From a checkpoint of a small mixture-of-experts model trained on Wikipedia: 1 pick a token.
Below are experts of layer 3 (counted from 0) of a mixture-of-experts language model. Rows are named router (the router's row for the expert), up (a neuron's input weights, with its number), down (a neuron's output weights, with its number) and show model dimensions 0-255. Each number is 128 + 32 x the weight over its row's rms, rounded and kept within 0 to 255. Numbers have three digits each.
After each expert's rows: a language model's description of what the expert responds to. This comes from a sample of Wikipedia text that the model never trained on.

# expert 23
router:087032085168125123056145135159131097190160124116120123139113139135161107124129112033119154152126167129093105146120089140140120157135108146052058128076124124120170114132099119066150132140090089162123187144122109153155123147164122130083147123210069071110156115150109119113106175201128164138134087120126108154168151115119129139141072101093139105148123140185126150088103171153120151146208145162184135128159157141153121091160067150154161119142119140148144136120120104082115134056094118129088112096129089085102121105173160170106121119176092105114140129167125138169120159157106162158187130156114172100140151130140127101132188177135125152083138152107162081177121174149096114103151176128169107150145057176143121153068153152161171135219149114147113047118122184083157106076148139
up0:176118130121138122186126070170123129116174139179127101157174157175171165141168181125107161126091181074109189144113198109190166114142062142159119158115105116167117153122178128113154107081169142165119157155138132128156148064117156105141089129138143157120124181136064119097055154182137115129132165089114131164147179115108110134123083153183169113214152142104118111094174158166148147125163100171059123106156195092137184129173170158104171080139188135083111070113153112084108151112103125145152076106107094205128103094070154154107131107097178112173160090136144138130149106079164168119136159098118124102101139152137164116151130099130183188124157117114125107134143054140164118112148151124144102138108171150097172141098102141126110099130087136072133142127098163090129110062057134
down0:107043160124204145107106116081115106120160123098104094139107117177124119179177158119162128142134121168163165125108142187104156094120142104133166133107132094156107086124174066086126181087140163134112101146148061121136117146175103120141123059177152174104157133057134127119172133177126145097130133145068154160109150155110100147083188225095105118135133185068131119124141116150086107148159117160184164147139087118099112179119113140157118050138162111111139114132136109078141112119182049160106108133161129128177130096170152182157161097136099103083025137158096137137102173094143132151132116135144131145131166072202128190103109075102138097145097134110085086036118107172136100145125117094156167116160163160152125140082132104131123152123118143116141143158114085158184129182141117
It responds to: Colons after infobox or list labels (Genus:, Source 2:) and final Latin-style endings in taxon names, e.g. rigid-us, Neolasiopter-a, Lip-ica.

# expert 22
router:118141121122070087149140163171161217132184182133118155114148127137196120107106144110109146143134141075107138114112073150158140100104186136082088139118171092134108097185097169093146107166111073145132114085184155133133126146126100099114128120147143118094146104124112100136129164103151165149175062137109127128129162149111127156133058066129140067137115111133131159092062078183109148139126184146205126135142189148174151082123090162178106141199134108173101142101121125132136149090073124179109114097104099127076111140087153165083114089171143145119119160191172136114120095152116165096136153151092128101174079127123167153141179145103118171137086116066177113162116175138061107105113141124178162172107060127184098161116199132097190104113135156113121109164153179105138074115086175
up0:095152152131132118163137167179087095117131144096096117111131118142120106069111120121130110099125208151108104201159108094162115147115096162182084117130170050092176150153060112149116135097078155090124086128080120162172120134097133166201132118184105085072094107115208119130133170148171206109196164119101137149137149112116164096100140107133120110138078102116117135146144091187163128107141127113137162158141140078170177140147093126172090082165144181147104110098152133127201128122110134134133083192220118155133126183174136115130115142153143070142112142131146129148115097149175126163132151113169149076146091137125122162139085137106081102159084130152090162160085107115102093178074145092158127113132160138131101127077117130100065174199128095148097129139090193080151057159138129
down0:141126140076144145071135078159145130158097156093073154205109129147137121105076154110095064144100130154110135152102123108131098103138128183139159137108108163124111167131180163147177131123185106156102089086187103178129163097079089175115145097094184148178074097103085079070143186144138108150153095158096077095087147148105128171175146124148146101148116134148141222126130107052098106147170176098179121167111121104143168126039112105082071083139180152075126123151098180081130138133150098138156174083141114150139116170134162123117116187104100166082186122121150143146153108144111101189099139178083130146152106123136120115131180099136158104167130104146132151143104160105173135077161180105100113082122100139154085101146120100130124092194136162079151140167126118151149167149141066
It responds to: The determiner the and possessives his, their, its, her, this after prepositions or clause starts, such as over his refusal.

# expert 3
router:109094090133143108129124106133159157179154132053108108132151098198160126100149125117033133192156169142089080109090134126224129168169085136138108151129114103144099113152123090126144091127078112188084138129143143131140154158200087124106107081145105150114141155155139168108106196130161082128147104170135110067124152120082134129152072102146113138116117104217123129115095132158117154070169159104126160152140161199173100132188048112139141110105069076127120177119168130095149137151128099159135147125122109133145120123114119133096127058127164118156107164164141125149122106158097135124177135125082183151151068139118076151131137129133081168116065129080117086127122188130053139088103096202116162186145097111121149162118150107102150164137193074124133113110130110108184085147063125
up0:143118109097101082133160094150083135115140089188109100157120123159101072111082142125154110120121106147132132111150120121170130195138089104111140112113069169214190051128172119187147117140150166126105045134154085152135159163172155165129180109104134095155136114114134144160195136182124099160159132140182117100191186136056135079151138067132136094123142095131111081131123142163165106092099136057104143111162144153143084162125094143117093118098095123108166171109133169131136132110158137125132069139152142104121086144111163081128120079132082106119125088145131091155167096154104122212124171177096127187148149098156096149118143148200193142171160090129151104071133146184146070105106082136131148201112126130118075219158141149109191155139106152120115131142090108155139105140093104
down0:154143086096155104154156122150188115118140146094147085146151089109153137071082164167130013151118138107128127152196155133102123095150123155127093140096106132105115181159139151136098211129135111130088129170147146090157167156115139101177098124168074168122075102142171161171143114139087087123088176109164131107129161171153204162111118153132109115110128159117113135143147064091098138163083104133110121111087167146127126076102154143143159150160141126104138152117105142070110129166133201149150102161143215097114193124120103149079082169142188073060117161103070067110080100136124067151140119070120102122115134103119075140146115155138096110155097062153149077141138110111130188149144156104135122216187084127133114169117095158111119189141161103126119128148148165186110102136093113
It responds to: Short vowel fragments inside words, mostly o, u, ro, do, to, as in Cach-o-eirinha, her-o-es, er-o-sion, comp-u-ter.

# expert 27
router:113121090135113141114155125139156111150131167083076118117128194179155098100158159102117125170114149119105123130102154073177141125139122195133080159130126074145117143123114102118169082189068129144121085148147206130089153109174066105099147169144108104144125119143147094084093132170168175116194136106124101079164185109110139121113099102129155104117120097144109108098111157134112168079109123147096156177109131194189081133098108129093159105123054116133122190119107145077180135124066178198044111114114123127124098139063130116097112152150119124137111159138136131157170110175153118182158161150109177072174119148103079181158169152103044131136141130092132116154140157119121102097160146163112144223146092094105090133134142196116149177195110103096068087144104172097151106149120134
up0:144088145196131123111114126144092124123144105154115160084161196094124100129087121153096130164163111139211176146119143128180147193115031163154128081158147079121114170168113069203148142114168175126141088143122126128086088161103134123166069172113098152141126128188138112144153091115119120114052157123169120174137156110123160142121175138112085148108050154079109131111159082151186174128140166186100127136109156110110145209121090128104147139117150093152139139124092144124124118107131111159161114078098149116181151102151072184170081083135154166119133100126178096081126151165111093092131109180148139121092108148130113114121183122131139076101060135125103121124113181149107124125137106089114139165102195097176092107128125127119190160223183181168111153173110144140127157153168133
down0:157124121160099116123162135129092210181108148134144118162055121170177135080145166104148184122146100118120103117042179096093151102055175168106196088123151116119102094133077134150094111145116125140104132094135139111073116078152107117126136172140138088130120118112143179149118122141064124137133190164170099149148164169151141160171139120218117089207136090137122135106148124132167087168129123110175158148131146102082110077092125068123092170157132131133093155148115124124107166132071090162156094129130165123121180093109171172078088133115132091168139116110043168131124124205094139094092161112137140110090089178117099123114128099089113112155130181071141112110181127081119166123131104163107042151085109118168094150124096122163198094122129162097105133113134182110096119126098193
It responds to: Short opening syllables of names and words, often capitalized, e.g. Le, Se, Ro, He, or mid-word lo in Midlothian, Anglo-Dutch.

# expert 13
router:099066132171105112107140128155166167152178124063114146123123105137175071146197127102119199154139111125099092147113115116176159131117141131074100149128158126163152094128073153115188144145112126179106120132147185181162104096155089126106126108143089108144112120109114084180082170147204121144145089164141077118222141142151110131176079109157138104160198147117138174120141119178112119129138134214150113152141133153100121127150078166131188124117133129159181109146136108088161111077083086124114070144130093096104108147089157166076101132102105160176093136130169113116133156174086134183103100165123162119171087090122126130180125151147071185096112140085134126158151159142078068075166177196153156153150093161145111182126168121115166154204137108124119130175139165144140144063104143
up0:119114168166124157168097084111116101073072146117130105118155108128181168113143129102138185141109147150164083153123109078134083143108135170145109129105103120175213143147120089147082172162160090128119133095127103138131110109154094121081168156094081154140175100137100116093081128084111143197149141133140133167161153092136078058124203153122102127138162063152147176150166169160164136124151137055120086165109071067176120072142109168146175168150056103113075172155090104136170097122068164105122104103132079122100115141090115053087117155111150139142110122154108117156131151150072093125157127088103097151137117116102147056111106209137147144135127122080104133109102182133075132140162125166161128149099120176126169171149130144154168102194131112203135142158184063110120087138130137
down0:128052145160099084107122118155081128143158092143121083134128112200097078106117139105110121121089138091113135150149101150107122128103112121170076116101161167156097145172087081112149103078108143113188115110038150141194120120172099120194094176132144135160117169152131152129148120116152109141160097142193150135177118124109119143105129140202155164109133124119103068079110088142117148104100147159112103099142130188110120153116138064126127163126165157092102106162061141159136190098133140156099171082143177130107077126190147189112176146111132074187129103106173149163122097076178109167104104150159147156123160183178136131151114079096097119153099041204144100090112116191168101128138067142119161106105125110115108124095099126130096112117129176087082125155151101116063136106040104
It responds to: Line breaks ending infobox or list entries before the next "- Field:" line, plus table pipes, semicolons and parentheses in structured data.

# expert 16
router:085106126183116075128144147157149127201156185133118091167107167187165090178134114057133177130173174111124115136093113135138138178180107186110125154059151130126104091108040133047145136193101089148073155151149138140173069138175125173095094117162105114112143146120093130069112133116157134104110052128140136097199138109143103147114093099118123075163134131141101175054114151099196137127191135154138099145126111118178125122132071132103133137125125122153174153042136085097109103126143145179140087130174136109103112080122155176119103103110121160191142155159144144129137095127104172139116137135068145121178058122086118096147173151150104190084132110147156144129124170126080135120148129137163131154098077144139155147124188123106174156137124134092076123086165168127151119077081159
up3:054137124143154172160174099156176148139187110146141109133114124158140162150124148159115148136081133103111139114119083183148189142064108111113084055129136160132138111157117181152121128122151165101085099167155112113131073110105114153106101139101114158121107129161097140155123118060132136152188137117137155113129124191064098130150090067167140092118096120115166107100116119179103088157082105165145105064087161082089135204104135123114099155096088146146170144132120200112216180153154137128213152102132124191143109178134117120120176111138115132098086161116063193149131172085102120119102135136143204156088107131099137122142075096127124117145149118106140146089110116080109103118101060131150075066102159142153148076149123130181121145135198155161109083149155110168037153092122129
down3:098110051122092171072110145168122112113191162092171152146199169120148161143166128124118091160158204122138143165167116094134125109126141056120130063168168108124111153156186173132165155093111090147137134088132180118135142168158159183109122102144127193081188193183163150139167141151111135113140131106087062119091134167117163111150141177123144129131129170117084133123134133148080109131142100096131169174104093103146016129195075132119134114096089119186163107133109092123143090123107105116126151158117136118122107134140095140155094124121096189154134126172114033083127096129147128160119083093173105119162127135181110082127114119154130179155108115120110128083114164178183119082099102143070149150164080070087162110125151130102088140116111149169123114082130111179136137183073093
It responds to: Final plural or noun suffixes with trailing space, such as ations, ments, ers, ices, usually followed by of, and, in, or were.

# expert 9
router:104170123151115095133158148117168173152195145079091087122135153215174129117149057076115112142128108132080104116098123084125070144180167160112034134118136105125137121164126160121098100188134118185102133182162154082110124128150075092113133103148141139145182105159124116101114119126119094188167095184140082130157123103054129172090095132197135119143174088173082143082113131165145092069136151158093113065152155168168158141107122184140113110140136135132155148158108163110143137116113148142116134111081134108120039076138107118084105101135112175148080113138122148055170133154115156120114088145126136102195115122090088147181134152142105129155106100062088164172164136148106076094135149195148191141157114141166121170125136176104170166141138104135092089091175187108133147103115162
up3:176210171161130104109184117109126157109169171101166111195081130088072094118147145178156044179203073129179148079085130107160086196131161165136125157115120157117157199167117145189143174125133096175136158181116114130132151138081142115159133194084097165046150163128104071164144114148069140119110099126140117106137137136158070145146104091128132108161160110139132123072105141153114125122119089136126120095098109195108185163139077090101105107148112124150149147130149088098100139134096071115111124100129071116154111103090200121078099148082175151132122148160159124132145144135175129176112131059085129123118131049099086139116145109090113146111145094109078120229130166095149136125131146145142127156108105126187090122138126134121138074161130142099113111136142127146129164075141089
down3:166167106144108130145167160084097112147161114120101168104116121132117070159116154113105099177132142090081108119117128106145105136070122146179130140139133129190195101107191158183125157087127171086152152159191136179056165112173126061171141066082158116147146176100175102100129106108090115125130125093149067099142164175170108098125165126116100128146140050131162140134169153143084149048109115087102116088117109196165113070175074139149063102103108090106119151140184135141092153135165137155126150158134164156115159160150172144106078135161124150148148104163068180081225101125165154072160070129169126142151137126148196133120172064075186145152089105180162143075119128087144144128180113153158122135108107100165124119133140115127097150124136137093133142146129111109098100135125107
It responds to: Short word pieces just after an initial capital in foreign or unusual names and abbreviations, such as Ng, Sgt., Savannah, Sebastian.

# expert 29
router:096114159112075106114157176141166167168138142143089093147140160137130133166133157121093181151160149116053104091132097126136106175100117148045101196043145100148138111161125164121133090131103099136097128197116185105094152149160105118103106135128138122103130071148087078131113190130178106149137119110143110123166172153135124122175091128134120079131161094151135112142117120153148153104174143173158102167188153190185128106132103112189155126142064176196174163081121072109139096113121156193063088124121092088088122132132140107067108113171091094125132110171172079105112107159070153173127182117096185122128137092105111174131132142103131166104170076104155171112132142164089154080125141155160152172123091173146116219086152156122155178128133120145106054114151146097145125100134158
up0:123142127160062108164159148070084088165152213144117120168108136121128117153140210123077141152185149139121123123171109114072116110103129213050114192116128196146057139123150176123115157122164173143119125138163124148133135142128185092112144151134183074077077121155121127104126118110137181047163150117141140102142123148047145152197105182115051120097115106148140119111182098130082143130180132120103132194154178127134134061091073085109120134173089145091150149127143140170084147141151161128093134089120054080120146111172106133157111111101125085083133149132086079132126081188157162096131138153115131137149142124119154144119148130170130123099097022165153136120140082118123162110071128142135212130129131125126132115089155157103077155139108134125097112126127108140114141094129125
down0:142167086168106170150130115156109124111129142156122065116023192129113218071089168136092092137159166165197178168099111100140150196114060155165200064099163172147149130155105119146104078109130114100148073096102101128141112142125116127122103138088120176136115162131105110135109139172136122175122136107163118101134117149105153169128200170150153152161108133091105128158106107115099159081130070142094166129094104149112110159171112144161099127116117080083110112180108106088120137063137140158109175111126175180133090138138165087136134161081165108101096121118114185177145126171147110078123116110115105182159105174124131138120145142124073155064166128151112130151090157149147152090119143110121105124164116169098145080123149129158193078197149080141176102112113117133067057153132192
It responds to: Single digits, mostly the last digit of a year after 199, 201 or 187, in date ranges and dates, as in 1988–1993.

# expert 10
router:120118100160124129091153149118140137185124137081110132187113123177138089104127147124111149148098129153060096133076105141123161173142106136135111129107103067119089128196135117086138137172070128178084150123109159123152157163168062111144106105120138146088150056167072127115104107123118082068179090174125128062083222162099146183152046090128143104174173147197094142115110114145150118112138131136162153134176099187137115115151123164130170104125140162126096151092110128108174088153134132124062114116141126124109091112117127206083109069153101127216121140161135124097185132124068184163135166123128118126117180143155095137155182139172113168137141125105146114162094131148076100123138117153200132145152134115169129121106154162096154199141199125082089086191117140098154095107094155
up0:157078156084105166136094116179128158144145202149125093089136102096145124111171119118086089098101110133062094160165192146192152144086145141139088099150139096106077059121091176128069125125146176106118106106133109150072195171134156115154111081132114121115084127147110150158082166146140167106109099173078186109121129154065132154095167140146146114114124149146139110132159086140122120151114173181106116145113115141127110198114145139100127175098102147175110119097184116153119064144122115084129168074106162143107180076145118128148156116079125171123152149096188098123095143116080085132124175185083190138172140096109151142100128108074191122186127154093124111123129149067163112157117161123201159088129190123114092180150133189207139152146132127111159114154153106137212175115126112
down0:141160080134106106167113175087104149138109142141127119081179132167049121131106092177128102054146119108138148181126137190139138172073071103141155107060104099102113129101141139126152181098109105128176084191081138068109121151129190132104075120150128125085149114180141101140087107129153120159071112138096134093158121192144102064075136171122196071150125179136121148177133188112102138088147104144115127091141133138105109141119128139151097124152171157160173180124099099107101184128101128119110099125113150086117162138112119084071074133104136108137128146126187149054107098057068168091164173126149091122122188106158165126112136080087098182105138123119128140106123075178102121120092090094166123173121120149124133136098151180128103189161145158120108092082179149098125119173120214
It responds to: Single-letter pieces, mostly a, z, l, L, inside or ending words and foreign names, such as blizzard, Jaén, Atlanta, Zitácuaro.

# expert 1
router:070097184156061134112104145134158167155178166089102141163144148163166109141109160031109138117132155088103136119153108108103144169153132122099071123117145082076148111190102162062106058195117124146109145161131138109131123109151147130113093102160110126074134131170071084136108112142156120128139117144191079137122132164126113153127095113165114103165178097141125162077073094151099140122162177157164097142180175185197088127122134129133170107146123160153149140095117101109133092106071116175058068111116116118099071132140100138121158145179137168145133102163132093104147124169093164138115132169091143117238105143127133133176164142172106177088080116113146122167091179166115111096092109127106145187158093125147146136065127207146174179182128141166115081110162121124136139108128179
up0:124108138145090133086115159140182098155087156064097167183123147100196069184090121158106144104175171106102112183110156050113128176140157139149133166140131174072133103130130132075150122090097101126120110164108106182099120150150158116078129095138106161150115093152126140159110126185179103197130052090152143171115159167111174133135095116178159140172154185166133159131181148189118134073120130175111128136166136158135134118190126160134126170099128109153183109131095117124134099138098191159080084174209132149129113086173114160156150172094117111167146199186137103092164084157134136129133133130098119121112071181119137144076204119093083100102082106117110140179121145109111128076153136126130161171106101137122119157149145102088171116151134155123073124100143110099213124126165086
down0:123095196149176106120119156173171093129153133146105080114083063151120145108178136131112128187117113130084123190141172141141169075127197077137081078099156145182093105130074164131126160073149130148128113090143132082127125141125087113131105188112180091142144152108177095163153143179151179148161100113040124088161137075116058112183094097123142107161110122114187115143146137079077131202134143164146160080130105139150114142152132165117152113192070139109100159125102181115105100101076122150088140112155113143159100167171100188129190120130086157076121141073082122154090111103127078169124122134183114097168063132151130114168111150136088126111147160108099107138082114131107167124151210151109155129105161112124118163123112137138139048138113167139098177085161100142127130138095180
It responds to: Single capital letters opening a proper name, mostly surnames, first names and places after a first name, such as Dunst, Darderi, Rapids.

# expert 8
router:080127122166134112100122115154187109186126149132126140110178116165141154124193130087093137140136129121070048118087082187114156139099155137111104109089142115106109153139133133111153131120120058144085180131111166097096100174118110170161062099133149138086125078138096115182148155139125098117144062142179094117151146194113136129212108144121118083149143163141104153118132185132139175118107095177138126133198134255148128146124128156129126139188074097123129209095084143135160124098103161139125151079124075084116156155112091139130085134112149109117145139195150130091121154119104174171165198181155163083145134127081115089154099203145047142098105138143157143178165131158088158122162126191126152165128138136110118158074144154152149103127162083128106137163157106097099108114089142
up3:179126166115134040108150113131117146143110155105139191090181148161157116099148154112151084110122138162139103126139110068098088236148142124110126109121124172106097104139124118136124111138107117141178141149072155101146118127097119101148097145127147153135127133060116098106125095097104154161128131118125122140119118106179133060117147192140137130167123142176108108093125120164224120086074095114106063137130096124169080100107140228147124176184120168143167135151104071128109154128066141179190127185162114191121139148191140137101093192150091147104149154105124107141117148156058208121091140120125107080059169131070138137138113151101150177137074100201119119090149144117120124135165156096125131097086138100108111219135142157072165115130138124106094084157167130092168131128125100
down3:182082122129188132144142140149141137119145145118153139142097101200145142074115092159118078115107107119103139104146152132182168073089127174134166129148118168135096144105098136153129134147113138171171084192140153101122126135079132107170123106080143118083099129104156153111131151133133128146137099131114120125143119133096116109083130132175147142160189162163178030116140147171182094108133158106138114077197114061113137109144118020149121106139121090116104110066186151143123091087112147122055136072144108113114136071184117152104112084151097150110071148101119152103159105183064196179073147193118114096141073089074100218147169138177153080108164119161112144126150126135200125136121156134139091126140067102160134100147125152069105127137159111147109130133112115148120193107173073
It responds to: Short pieces like an, en, in, ar inside foreign names and words, followed by an ending, as in Logano, Organic, Benkenstein, Siphonaria.

# expert 2
router:117066162141112096133152149133154163166174165081121134120109157173157166144159100041164144104152181079104071135112121163148130124170143148108091152103172134096091146165086116094165112151087132136145114129145163098178098137189095133062117069194120118092171119132131080121064121184113142167122113125168054095205156113107101195112082104157097152147156092153135178157142101207123158110167116157144149127153169148167122146149100115154167167142126085102154221085089107101163104087134095121145100151143122103137095089124074189122108091116099132191110111124162134093141137158150175107143128145082136121149024155151047116133190193129096187115120136131160160137163157123108144119153133151141156158105100154152098146123145117108109130148149104125098106159115165115124157067105143
up0:131119142159135122080122129119076175148112125116082086117150093102185112146109130090116086148145142149110149161136115065068128146106116072130135228126125133089147159155109158111163129082120160156123092161139102091160172136125146129078120188139106143109164104150058090118109121148127135123161208146135177091073139115118137191181092122117100075124185184114137126129153134130128074145159161112131167084144132121206095181103118128160139077095173150101165222136101157099179178137159120111132140092157106124117183142148165141148154083096159136180147184150101148121166132136097159094103145149157110103112117071149109122142122088178089149164138158143131150089135103090108128119124134149126087144085056126133112173175096064111176057092132104157165100105100128155193181117144034
down0:148108150095165164077144101151090102152176083144111161146193110158158150097108135079127130142134108149145091166123135121116137082142140116094123134136131129136132137026097147188121085092111152118107123175082059126180119112138148161102164090149125176070150137155139165128140098084171132107135163130106091142118114125090092126162122151156144179118123131047187144066180085121124081159130148079094194156136161178082087154092150131124106110138183193126125072104158154145093172139169159138134141110194153138179104113148155091115138120102112168057180100092149190151139167094136101136137147168126085157119137092148155139129141081084127107110218123170096119120185185150083092160126109136145125135131214120106129098129150150150167177112111110150150158143149096123063153217133164
It responds to: Final pieces of capitalized words in names, infobox labels and titles, such as Mis-sion, Rele-ase, Union, Group, Party.

# expert 21
router:128118105145133125075181137208174185174164137120108155169113153123156071127150078096148195142143136166140109113099087149157095144133131128070066131128142048133091116133135105112137134138097110154084081198142144155090122178146115098081105129155164118115119112159095125109113157177146148145107075103135088172160109138130163167155082079185144118105109135203090161112128179171128116146149128139136100097135149161158172105158056163170120164169089097136158146109112126037138143101127114194115150129106118127134127129046107117133098153149127128152079161122183139093114169120118186139113177126099124027143137130066114129160179148098097143126081117130167096181133173119085112061133129141151178184103106195142116099120145117147163141176151100162098073169114165092128109140102170
up0:090128126145168139154153114180064138095197135169085141129082124130131156158158142150106127147129127138117155112101111101133169095183088108175075117162108102188143090142139098174120119143158120126092176099113145186144111105119087105163030123107109102128084119116121063144072107126134136117094136115133042164129133197153115108153058087135137149057170178074162087122102116110127131090083084158164158109200156128157116102124108132177117113138184132119080166102088076147145152168163156131143103122072156139100092137167181092123089164070154153094107107022134087169089116125110140146136139149132112127103140137167086099089108078161129140084108104104132148083112100085148128176152138183104166156120115138080172132179084145159150139081119109060120075098119138143139150111183132
down0:117098169117106116114138073139129116101060150087156200096126167126134141129143141135108119145130172199109153140120144110151157178144095138117101105132152173161099071090135138154147171108101079148056138079172154215146134129009142107136107113135072085138121094074143082142087163119116157122123147095113163142120078128136116175103135060069117131148168167124129099125179140128151094108131098158129161096149170128130114157174105193105165167153117099054144181160137142106137178126130126094167102151191121163135106116135130077184126150110132111042151104109136114116143130151153180204123083164098082123158115137174142158074118130087072175142154117126186197146107089168086118150082074146124124163113162175173121151181087151151166108156151132124135169109119126156117125129105153
It responds to: The articles a and an, plus one and another, opening a noun phrase after is, as or with, as in an Indian guru.

# expert 30
router:124124139144077137072153184176140191154169161145090214101134149101147162143096166148102176169186156044034103101097129129168132167125079148089106152077139114137143116151089131133134111133114126144117123169108178117108115140184097120092147103205126113152135086124082098122047121142165154124171117139127117131163205144133129130122134144145105065204159104136113183117110120144118122127111154179189113142179178167167108097136101159194193172146073125162142129098119106109111094061105168115078101135104136085124127108128131127112140125155133137149137105214116139131155139149088187128132139121098169134165093106096113147178133110095069138100101157098147126156135166142074140124147122174145146175116113145175099157033134144120153132188141122113072126113090160165166110136112175
up0:066175138121123090164119047151111083103103161145105107184126147116124130176122083082155082136070216164075153150123152165107132117121139162185117067115142127172144095122151114053121117103149124126125164139163123069171159103134136146105123113123168176134149116165138121150147109126083129143105211178118122123172111140161098151103140110145111198146102116124120178128175153086128151150181184097116172153106132149104130138150060168123105114173112140123087039089120097088111088135159126109141172093136146124107082143148140085084112106076064120110100172126105173176099084078140139085100092131163122134133116093130115160155113116081096183220074140081155144064110144124110121130124118161146157123140171108173058148120173198146116171144100087154150167127182143132156134137164151
down0:091110110188137109169146124097163164154109126120089170095138122131097033119091062122144197136113128177092127080199127143075154150092051162095148183115140098067063138118108154088113085110161129106104182159181082167110124108152157149113116143134124116090138159147106122102077085103083103153129107118146140190143153173157128122142147096080088075094168159130115089102163115137158170166210176121152128140137185143142073136158114048101182101118193146153109123122114090116137160146162092152112124145138112095135113133128142154150111122176132123125120142162079053161136150145075111083127096064122099139147145142071133128148183179118133165077136113156107163148127155123159153138136106073155095216136114131136142102167109185151138146145146098069093154135143089144060124095133145
It responds to: First three digits of four-digit years in dates, birth lines and tables, such as 194 in 1947, 201 in 2016.

# expert 11
router:080063102148126135148170182122250096170122169090105141133109108136154159101162090080105124080113131119108141111099110162122145156130149155092149113140097163199103145150102141122138080126071102147079163101174115108107136121142048139106133139191149131148116122106121092095034177157213144151145118132170045130141162148135174168125109101110116101147103111127121155155161161132158149109161103136136147119117146141193123083159157162103159115150071092100124139123155124090112102110133174145117060160129140098117097160111173189088086145126118187127120173124142123121184122162140197136144132136166151119124109148127127129166175143115066144090119201141132098144151197158103093107167129138138174139153120124181122188133135181124160206125184134157045122104170136090101115122087134
up0:098089099142074123157134100182123134159116113148141116075122106133146156146138092088147100104151105192093110144146146134103118128089070086137128106158114124142084164131101140105141115132143141127069138110131150141222153097094128166080125150124144101045093164166138147138124093166095065148113099148097155153187069099120131120152127100121050099107089180113150146130123111164108169113121099126130169073059171136102140096126125131077093179117170117189119137113181170165108139098163094129148140093068119172113175114097137100192119107082159115099120117144147089110148143135099140065104132166065179128083138143139108145142157142093161100094120110152154169151077135115065185175148095049107108082183101166139139128072081072127181130127070097120128095064142128080061117111153073
down0:103094123078132192157134112116148121090143129095159138145136093083149191118146143114144137114153117140131135127162071136128129191111127094110096170122108126112141094055146124111124108110189083098168129154119147115160159104122135207130145152183116124163210104129083094109097164084139074130155154138188130148119101129140176084127140136130120135135101165121168080117135221143195182121142111188159147148135094139127129143130124142128160095136159172084108139125155166122126128096131125085105095148102107130168088195178163145120114160159192156126141171105164079072075141082166139123147169157159101117155116125078164124133077112129138133126117127123095152106150165080131212119125093097176145071192090129162158185093146112052097133197117099147113078055176114070178094176106184
It responds to: Mid-word fragments following a capital or short stem, often in proper names, e.g. Pet, Mat, Eri-t-rea, Hom-et-own, R-ik-sdag.

# expert 19
router:097121125208156116106163112177131165149140177118106128133168140160168140133187144108069182145141190131142114111114112108184107129195105120095099130049142114137135071142069150100105150184117153146146150146202214114145169116130151122058080154156125091111165113112116089145103146164108127098101107129241115122144150185089109145144114068104098117163134115180125109093087120143170126107191164196204119149176223174144089123166115184143157124142114157118148127070132101130127143114078119155106118161111124087124058145088152151118127120130116158135156131149151108113124101129148126145180177164071128110134095176106087116121139169140093158079128154115153122154117125125128119133162112170111188176136121098130150159110214145109129148118181122145147114095171168117149111091081157
up0:113136088118161120130191183151147124173079134175162128068122146106131096146131101111085104160117108129127139121104092176062111134077132187170190116079100187147068117132127174127123134120142145122151127124145144117107107156177145165109139085144196117147170160126166139133218118161103109120094149094149123162129131178127150155100091119120193162104095148129118106155105167133098140156183090104138054080083125171109175119165129141087113122130111151118150122115117085121158176153156113169102172192141108100176112125147111167120176149107174198086052147017179152169080173119106122067187146239177148127119110111142172137105190121138140141145162185149140096154131157125174114113104183122142134150176114177135101119107128122102113129120159162125121172121150142098132138157137109
down0:108126089086112133097123079147132109158145115131113159178182078095106124119192092140174138148165111094152163158152147199173101122159138143165154136119060146105120139180160111113106040122115105132102143103071165176159180069088118131140140101145136157076112116146103129123082130081129118137103170115082139106098148208106132151122108118158104140132200154121113056151187106148154160083129163163098168100152136141148074155128128135118138120085103088088158167140122140134122150159111135127132113157154104118103133124134099119069183144199163070122145151121141166123126161094129202097130108158118121150135142132114117155156078155075123139080137151196139127129153153120188182107070158068162112124102134111071127095074145117108179094110101159149129107143033191110192082137212085
It responds to: Verb endings or whole verbs, mainly -ed and -ing, followed by prepositions, e.g. interac-ted with, interest-ed in, played, used, met.

# expert 37
router:122110136115110118139161154179141143145183191075101157121097119133127128178133116109066198131138128083127113138116145092133104120104110131065137150090091114124143082155104098101095143143094110160122134142171103088153122142145136141131127087178134072097148113093067136085095141189156142166174080158125076131145170157129109141185134125174158102120146128138141131070078143141165128086114133158162125173137208145127151143141123153171155091134112161148144146133163144056120104123068126130076108090128113101106120073087118176093115122152103098159119142194224130116180100147084113154161136154098192051168094090109124139246145174121130159117080123136177153167099170157087120060174107140136133162120122174183088202158203141150178124147117115103102118145117132141089121129096151
up0:091098135090109118128186157118091109190137134093122132152132100117175123098120173172172144176078149070166157108119092110140190111135150116131170099135052122082157115184108132169134105102115122135144107091122151133144147111075081121147153074102085184130096130141139157148115120167140094172189098110136175130101123167114189158190115097115107128101132149193181149087097143134090135102143117104129119139108202118143091099098173182166059088118104140137099136131046117147071138093150192173112169113138132078147070108084121124091148115146093119124134109178147088051134092119115104140141093140120106129146090117140150149126127098162173132142163149106104148179135167168097145129026141086094131123105146120164185137109102061163104101091066203164133121081118109128150153191172139
down0:102135071143190207160139095103157071076143094163106170159067097105144113114163047132146125092144111093155124177109089136148107129101104138140129098152195126132170131142123118095165134171119119164096107143137062172133107174146077117183140181083112134130135118131121094076080097133192147111115076174088069109052103122158029167095097051114122134094123178163110114126119115133106150128108106136156123127099145097090168123094156121176128152167157093068160125174135179159140134133127109117130172113113144164094182181156161121162146122109059100154088139109111113113101135183159129136194093132103130112183197131144175125061143118174163165130122165155084161130140131105198089138129140124141093105111126109103086103158109093163131067102156117087163132123116133072103123131120114
It responds to: Opening quotation marks and parentheses that begin titles, quotations or glosses, as in "Sugar Hill", "generally favorable", (ADH1B).